Experts of a small language model: 1 pick a token.
Below are experts of layer 6 (counted from 0) of a mixture-of-experts language model. Rows are named router (the router's row for the expert), gate (a neuron's input weights, with its number), up (a neuron's input weights, with its number) and show model dimensions 224-447. Each number is 500 + 40 x the weight over its row's rms, rounded and kept within 0 to 999. Numbers have three digits each.
Before each expert's rows: "mostly gets" lists some tokens that are sent to it at least half of the time. This comes from a sample of Wikipedia text that the model never trained on.

# expert 7
mostly gets: " champion", " ESPN", " “", " RAF", " Eastern", " Mountain"
router:418553534595513496528543501440587545551453451502474575487501518492490541462510434471530577513537481566509473522556442569471537569542600526471432526470504434481530529516500520474513474513398463464479500410533541470572567578555532443412534490544493492514465514532345500497511574452472552505483464455521461535493495445476524535552489483484481493537428526519492544445479423530459554493488512462520422494505530571541499513541479549550516500538460616493472548502553514541472595535485540553523448511482481483500510551532504501575454507487474476497524497581468496459472535460535498429481536509492542474460548526529500444445496494470498536489481462496525547549429513537528506491504
gate0:428553523470503598477506474571474502439535502495409498464556529463518465530534566573466524538519536436476484500507456529484515470482510512497515408527493510470539476500468539513436521493469481509488580580517494564469461474498503457506500536538483481501482525464451485535579530510521514514517481481523569465424495540558465503485479529505465531485569556478473527487609486495492535555481471533484506535480461508511426510536482526557506497563553513538502543552515454453519482548538509566445393513437548507500455456463488533489490467565543502517511513488540512478505483457503469444496464498500468507475507498428415506485464479412545465439470504500521520470452467479530444463498
up0:489485549475534531512510477505517478497571429496449549451515506498471501499532524510490537508561415456466513482479515632513518431494495497499561444491521462446543476485480498553531591501480463464487537537552484501542441398455523569474433530512521484507547534499477544533393461527565491509617484488540475493481480486545494489455550523488507511433508517494482493518557488501443546497497534581468502497430491492570534459468499533490487491517473457549481537512506524483456476495562544498522506563473417504501475492522489477493492486472569489475524459500531482464507368446444479505589499432502513526611454485492499516537487536500495469486494486487462530482496477504476490412518
gate1:478473489596438511444535502544528517527542498596547475479566477465528532530500500518548502454490472446495463462509491541508465524508481488496566454529534548483479452579569535528506489468512525432539471429486386538547464413541570601474474503545526490509549508543461526530510549539505453493482462525506500468506491445482482535513546534479480504502484556527482577481536564494486469420607522438465464523443486527443447491520516566572537490511548507470508494529486447528531483486478490468539559536514525506480476511582500541492485509520533546502451509525499486561601568513430529488548480493489465383488469474533485496491448541500444556509516429563557498495559502492473512517490
up1:426521508495507522489509472522478506447558545458514487512497472454489447587475573579520504450468490504497452537490448438541487566531532507564526505476509536470474404492537557456526548545473530536537506506553505500547511427482510519490482482502500485464513490528439510469475524514482587523530501427457416471551547459463432557531525565549468499510450482526529487460496624503492542490551488521498541583537461466519470527550439473518510565521597449510404531520486498543436466490485490455597471454460477517477543525539480510476475479548499533548463499488519507516473547457400472449578470496437464474449542495506479542521479437554490479514555527499520486552573464482550480467490
gate2:551475500500534491452490561494515504504557463500525485460465494546501478507475497597467458404549468543550476521504498493527463500549534506531518455480471518476495493446470472490546567528476476474560546489468502510446515459521533468482449463434500445450504522487529487517495480499428529448436461513568508473472528600464453426502435493440443582477471471483479427475457544485475451466531490534506526565473476521497501441489520511488486533486513463490467475552458492449585490522454550502491567499453517511482573560493455525516461574469542544493539445500528475427505502479494515490482455455531464504484512494426489514515537482438513440530566511588443475483488460544541473363601
up2:507510512469476442509567505541540482520524482538566542573529549518472504450488506505494508581503479605519480492478561553532521477452521507457473471538501519512493452481431486504622555488509462454472505458544525572485473490473567488507501512466441563500491556456483550492541483517488496493485510504511494511490485534434514437547494546493486572495552466478537515395500489492477477581520531459541443496491536477536521538442490530466537577427511460500517466531482530539489506493471499480505567549402552482415561544516524520581488519547592507512512513448552442542486502465516534509467461473479449427459461513483503505490431494443480446570516499545418466515508510570528505461557
gate3:431577479554502464516520557566446454520472438502536540454511535508490517491548522454437458490463459436467475453567445531483454469515523493567482518471491557426480473460502533481524504478385503539435521480469522517466546546479491499470465504541458471491493541507517512529483429444487502511507526542437447522554468606445463492501503487458489522616517520524484504517527502467426495498493507408531548423495468584555450514438585548584510452519515518528481553455474544512557568589499471494484395498434565519464468528515482549543453532496515617531498515486473474466445503543493455507543483488565524508504506523495449500484463507517525429442460606529509443518532464515556482482551
up3:504471469507540510499491520541507523509509461549538513494459546492435520546474481471481492407515520488496526445477509522515495495523545491566377490498494526425441595417432425456475534517414519411526450480564438511595534477480479498460508525470523478532478524529483520401401459529476550555477540471500515479610536517476522493464508513514465517535503549532521504500560540505469490467495492501501551471433479514445497531464510513539541479559482500545470557540531476488398495513524465519476505553479510489550420420561513506491519552482441515560483490489471487575392488561547495534488434516566458481466438460461408504496508446558527496535516450480505430475447448542551560489576

# expert 5
mostly gets: " sold", " ten", " have", " seven", " Henry", " Se"
router:508530547590535524490519548513567427551451471515548551552507519505553479497548422485488519436488518575515506472531536531558487491551551517481510526502493436433516473487462533498536482516476464555527492360506502509515524498570543407465569478501480503543510479532419522452508519515465524427477519503490540516539519464515499473567538499524514474435476519491515490403507457552495534415577580533513508528390552552547553464515534440450535477551513581524455529487509479604506531535477494499445509457464554499472480468574498505518470527461541539503517485562458492486521475428503511514490503496448520511458531512449461524470540446521482537530496473485509520499460472486542458486414
gate0:583487467529549396493498513504527484475480450475502512536407509553497487534555451493487468485518548496535484493535442492550589588455529479517503516511487451571509475558575467587486547463514565489503488611536486522470489523544546473532493454512514481538461498508530483465487437552495462491392550505567442462456523454520497506542479514433463428463489544532476486472471523534481507481512488473480443483523540521514504533419459500467476520479538426486513469559510550483530491443508636518461554483444575414431485488532480514488517566449572402507463579541534517498505503416534479503432482457473479495557491464512476506466484434540540529431473531475535501651521539489512459475542
up0:560519476486520508542474580550518506456470493488476502488561500505547495451479427513536426502532477522525431495508395458503480513440537445486458522476547446540475494498503475539548452454505493537506502541512531498447625467565603543522557456470490438533464507514505509440493451478489443482471477483536508539444519504452511420553442538442448507427474499494521410432381559484501503472483562446509445517541503518491478428473475544528521548499474454568549418528485575472488517529503548525500521442612591458416505531535406520499532509398439498508444466509486542434502526483501548432499514463548457491523463500532516533453489481549467543499465487478434511584434565511568457474545
gate1:540530509536493529436496566444520440544571492466506549532546459559518540550472526438527498512481436485477493559476510528497521488498479442521517534478460507497535517519469507568433548464486417514502484499427554439477504544474486444541526483504540411555565386495466425512553501487480536468482439609478553501466465500472483556585519483522551524493527450458488486433477493566526397411494518501527532421608507541532595520496500478547487502525498502535540531439483509462484541466468473540391490467424530519483501558529482537459544521514503543451586521481469523460580504455472491526510532488525463496430474455494496496475496571492536456483469509473474447450525459499439514497464
up1:552497486426482557516515533511462475507505490437511576515500522562488539454480575496588468545555458519505530505444464515510472475517509499560465414537484547469480501532513505465519541561511583504552453536460502484533537535555558491507410464412533479500578508512491477499624461489454512493516504520438411506444481508504468505519498495531506518532455494519515459546469490517522498455452434501502480474529514471498468559507498446437485468525579600531506523516459523467437482544488479500457513489503469489526523536554490526506451489494455447470513458508419481485494471560501509520497548442536470503490528459510553474493493421509528465506446525443572415505506483433472478468499
gate2:470519510612540532517510488540529504491591545502462503524502464485484472457491589474541566509404482562486507519475528455486497468448517506480473496468468527467424544491394534494493465460446503535433596512448503413489506494493493460432504464448518456519450505469509559501498491536511378510451490531603443534495473479510517515487488450475530521485509435457506553527588522366526429494478477433516468501526524434478535486484474519470568501532389549542516434456501540542501493473573549427496561481537505536510547544492471470512454536395440506515495491474426493488528461535526567553493537502493489440517459480561540466463504507470439495482513462453559505553486543577570514412557
up2:508481493495502541493528546461457453543547549557458531505518481509473481494558479460479523550485439490487550538508521514535475472538484509433497463494513516508497555486534499478479495509468470556430520550494502624518482548486480461524425492512441520462558494508437494494473488522466479495466521520581401565484544526408488529462570464444482446440506456494487448596466530475480531526525495493490491582484496491549467506533470492544556507442451487585444480556522514484504486473546551436458488491515451478463584515542402503520495544417459515520519504511446487545517519500532491557543537442480471472468499500468462452480542509521481519495532506543506520484439520480487539532447
gate3:555492468500542544593520472462534446518471494480429489502545466459523476491412549480503554524462596582489496518555411496470531451491565494562515458429423434438527515514431492520527555513512449494481536494554497414493452534507484622453439480492495540542495553464508496515443435507526528431543470569531485536543526504515582510578506447462470576589494522513456513489510520530581455479500470477515395492473564510512525471510504452528518544473449507562534509541519559507511508491474523433580519528472478554444532509507553516539474467520515566474540564469568570576453395594468543486475483466473508501505457455487576520482525494503506511526529486497577462544548495432530521490464
up3:445564550477518458504523462469537473505467525431548490518557539455506450477491515465516547429482523534502520470554479476482431406502585567553483469504514423479592524465496486443412529536481432475471463487516529463468491473487507568536544518527491493526474524455445415558435490476501454467482525540530565459482527495521515445472489435480484582558517514453563521459480500561532476474541563457473461547436444554457462420565503513541546541413524487504472436524521571529473539528479469551538500535486489568445519533521462488478465509492473545482492451483573493569529450547447517442482536484488521435510426521468593517526552484478547586467508464431431487474575520430528452470422

# expert 2
mostly gets: " Mak", " Eric", " Trans", " H", " Bat", " Han"
router:424563540521519501501516504443553428592461463524495565497495546476565536500517494492535570510494500588536534534536501561531516494484491501515585429517523486457568465531455477466552496540513482562485494384592504485482537464576508511519507509463514452564534504567391583444488568550503512491526479513561487527467523491487534453518502498463485493487440483503559509421492475482469519490526543500445509414407506540502484516516514493487485539520491605455452516542474494600485588542497497518541427522538569485457501493502496513501522571508537439564476576514530527478509528458505534559455500496564523485518550505498566511497566501595442516552439502517559512544472447564528526440429
gate1:480543547502523458461522435478604508533502545506473514538493495499482474483479506454549506440517513534453547497471490539474591518501514438516503512535561473503500544486495547459480523481489520521464491490520569501514491532523511538501544487408527475493541534539559518564550502557503521516532492525462555509497603533527455546546503472504473508480511478494471529424505531540492386428494544443513474522489523486566533402536514444600553475495519480549535524429514420555419488522434484496540499525516509470482413421448514447529576525467430567550417438500522506511434499465549450513528427564533520426563479492515501570531556489498477514558497513524490563525476480472464636491484
up1:506542472518479482501517474523595546527523615522491516506421501588513537428375530446510489436528564460407548481458469506560471509474522508479474457551626491483517528463497506487487514455487486469489515462497502530565456504506490480505538490473503491516478491525505578563492515555493460494562506481538508496501571485564481493445531508495505466497517487530418540543526509540536457463480530428533550488466473508465488455524441505571509476443485566574490502484439489538484486494479461513457515471446474487452458492546490513507499489472499521531478513521501495533538516463548541503531497461524471441520462477504535500467595492529431511488514420565542534536504535467417488453480
gate2:491522558446500503634438450465485512567462463501537537503449484430489427476508501431515479465407543514510563520497503533539498481514489451436517506503491484479425430513490509509497528492464552476457468467488477516608567480521570471460446510522446518539487520452509555505485554491524514479472436489487563535503510420520480586460474542498469524527503493399522500474444525487476523521566511480527451534528538500483462496496470406530539481523471543446492447550433516519475430478520510477517523523461440511593538460456471508481545562439552543518465464474507414490493530475525477500550535515497505503533560502565571494551460488477506533519457587514559465525491460516608429488524
up2:467520528507499447505474437548498492512454478539525574479500457513492533476482507468464475461420485495486554472470504561513530551528497439465545521462486474476424461499493453464513497479496499514516519520488462495494493470453509495538491506442411499463528504408523490484509580487505504498430453527453617502551513435493584538535550484520528537456534445515458474531468478482535472476518573473477441485485449464476523442507453451506549425536466499528509455487393483502495561504527407498514501499570476483574550573469472497504530517510573530496427453502539347494473494501508480557504553536472526498562524493486564463559487499510554521448454550556542429463520458532529421505523
gate3:489560463555510546509503483454471491533450536503446534478476546519466469481477503504432539505530413497505519525513446537519471483537513510493496496493507514526509489509497482501465537470480474504514499526512577528603537499614518571461522420444442495456459551487441508631534424499516547500500515512496555537478471498514479515502506473565478514567498557533484512504493520513457426508478490556471465543514452557491516477461548419490455546521531540547601435465460503415501523550505546506529471585558518397573554567471479480528509446423466526635485519551500512430533482510501495501505578460499527413497518454536492509507436531519455533460516538440491495441506476522544516581534
up3:501545513457502502444471544458498498537465585461521578515432410479473507504425478457527527491528522488569496538497480546537457514500482514474503522488491472549546450579504454444547447468552442473507518539611542463502554462553498520500486464513527470464446533423490500531513428575580529496518456459497551458459457479544529481531444477544520432516492544561430520500550439550536510538510496622531488499524499490483514515467500475485491523457569510471546518486505529558489488585507592511534499530555449439467441546488525543509469520471420490563518524482530482492506388449574436481517526484514490450546474421532525441505499485450375580490538483441494485455467446472479480507478
gate4:509490521498529505484440456492461510517489430488547504470491514499517442491473482502487459501521556524556480466470568526507512510510537444507428538495534495546528460475490517549509515552505474556540503461500490510518505464483545437501514489425470600482497468527515440467511472510468515509459520482603530512501528570516447477549519472450506467462496560512559552463525483500519527451473540447534530505526530575538508479527495493451511488498485530466457427502549477389505521525423497511504526478409505518484476466490541494448487429437469498512514481551531497526376499532475453449487561465521454545424544524477523459548523467418505419476552464433493500509449443516470437446510
up4:512481586573504543510487517529422436534518454456513509462454536554413499511505499458509429507465580545454486522478585589545460411415588460418473511497483490553445556511465532521523474550497469510512479478574472533526449484549532510494511459425553556473511540510554475521449502511490500442488435458548583493468524468428437517497464467499503463522516457551570490568544454470521511466472451497544492491512482547526489492489510490469499513519470521501488435516535579420566485461500498584485490538499483465519495432538528508439482528406481480468467506546482547501466530490512493520432584378547460535455475481555446489553479572465559441547467443476518496452458485533497439464590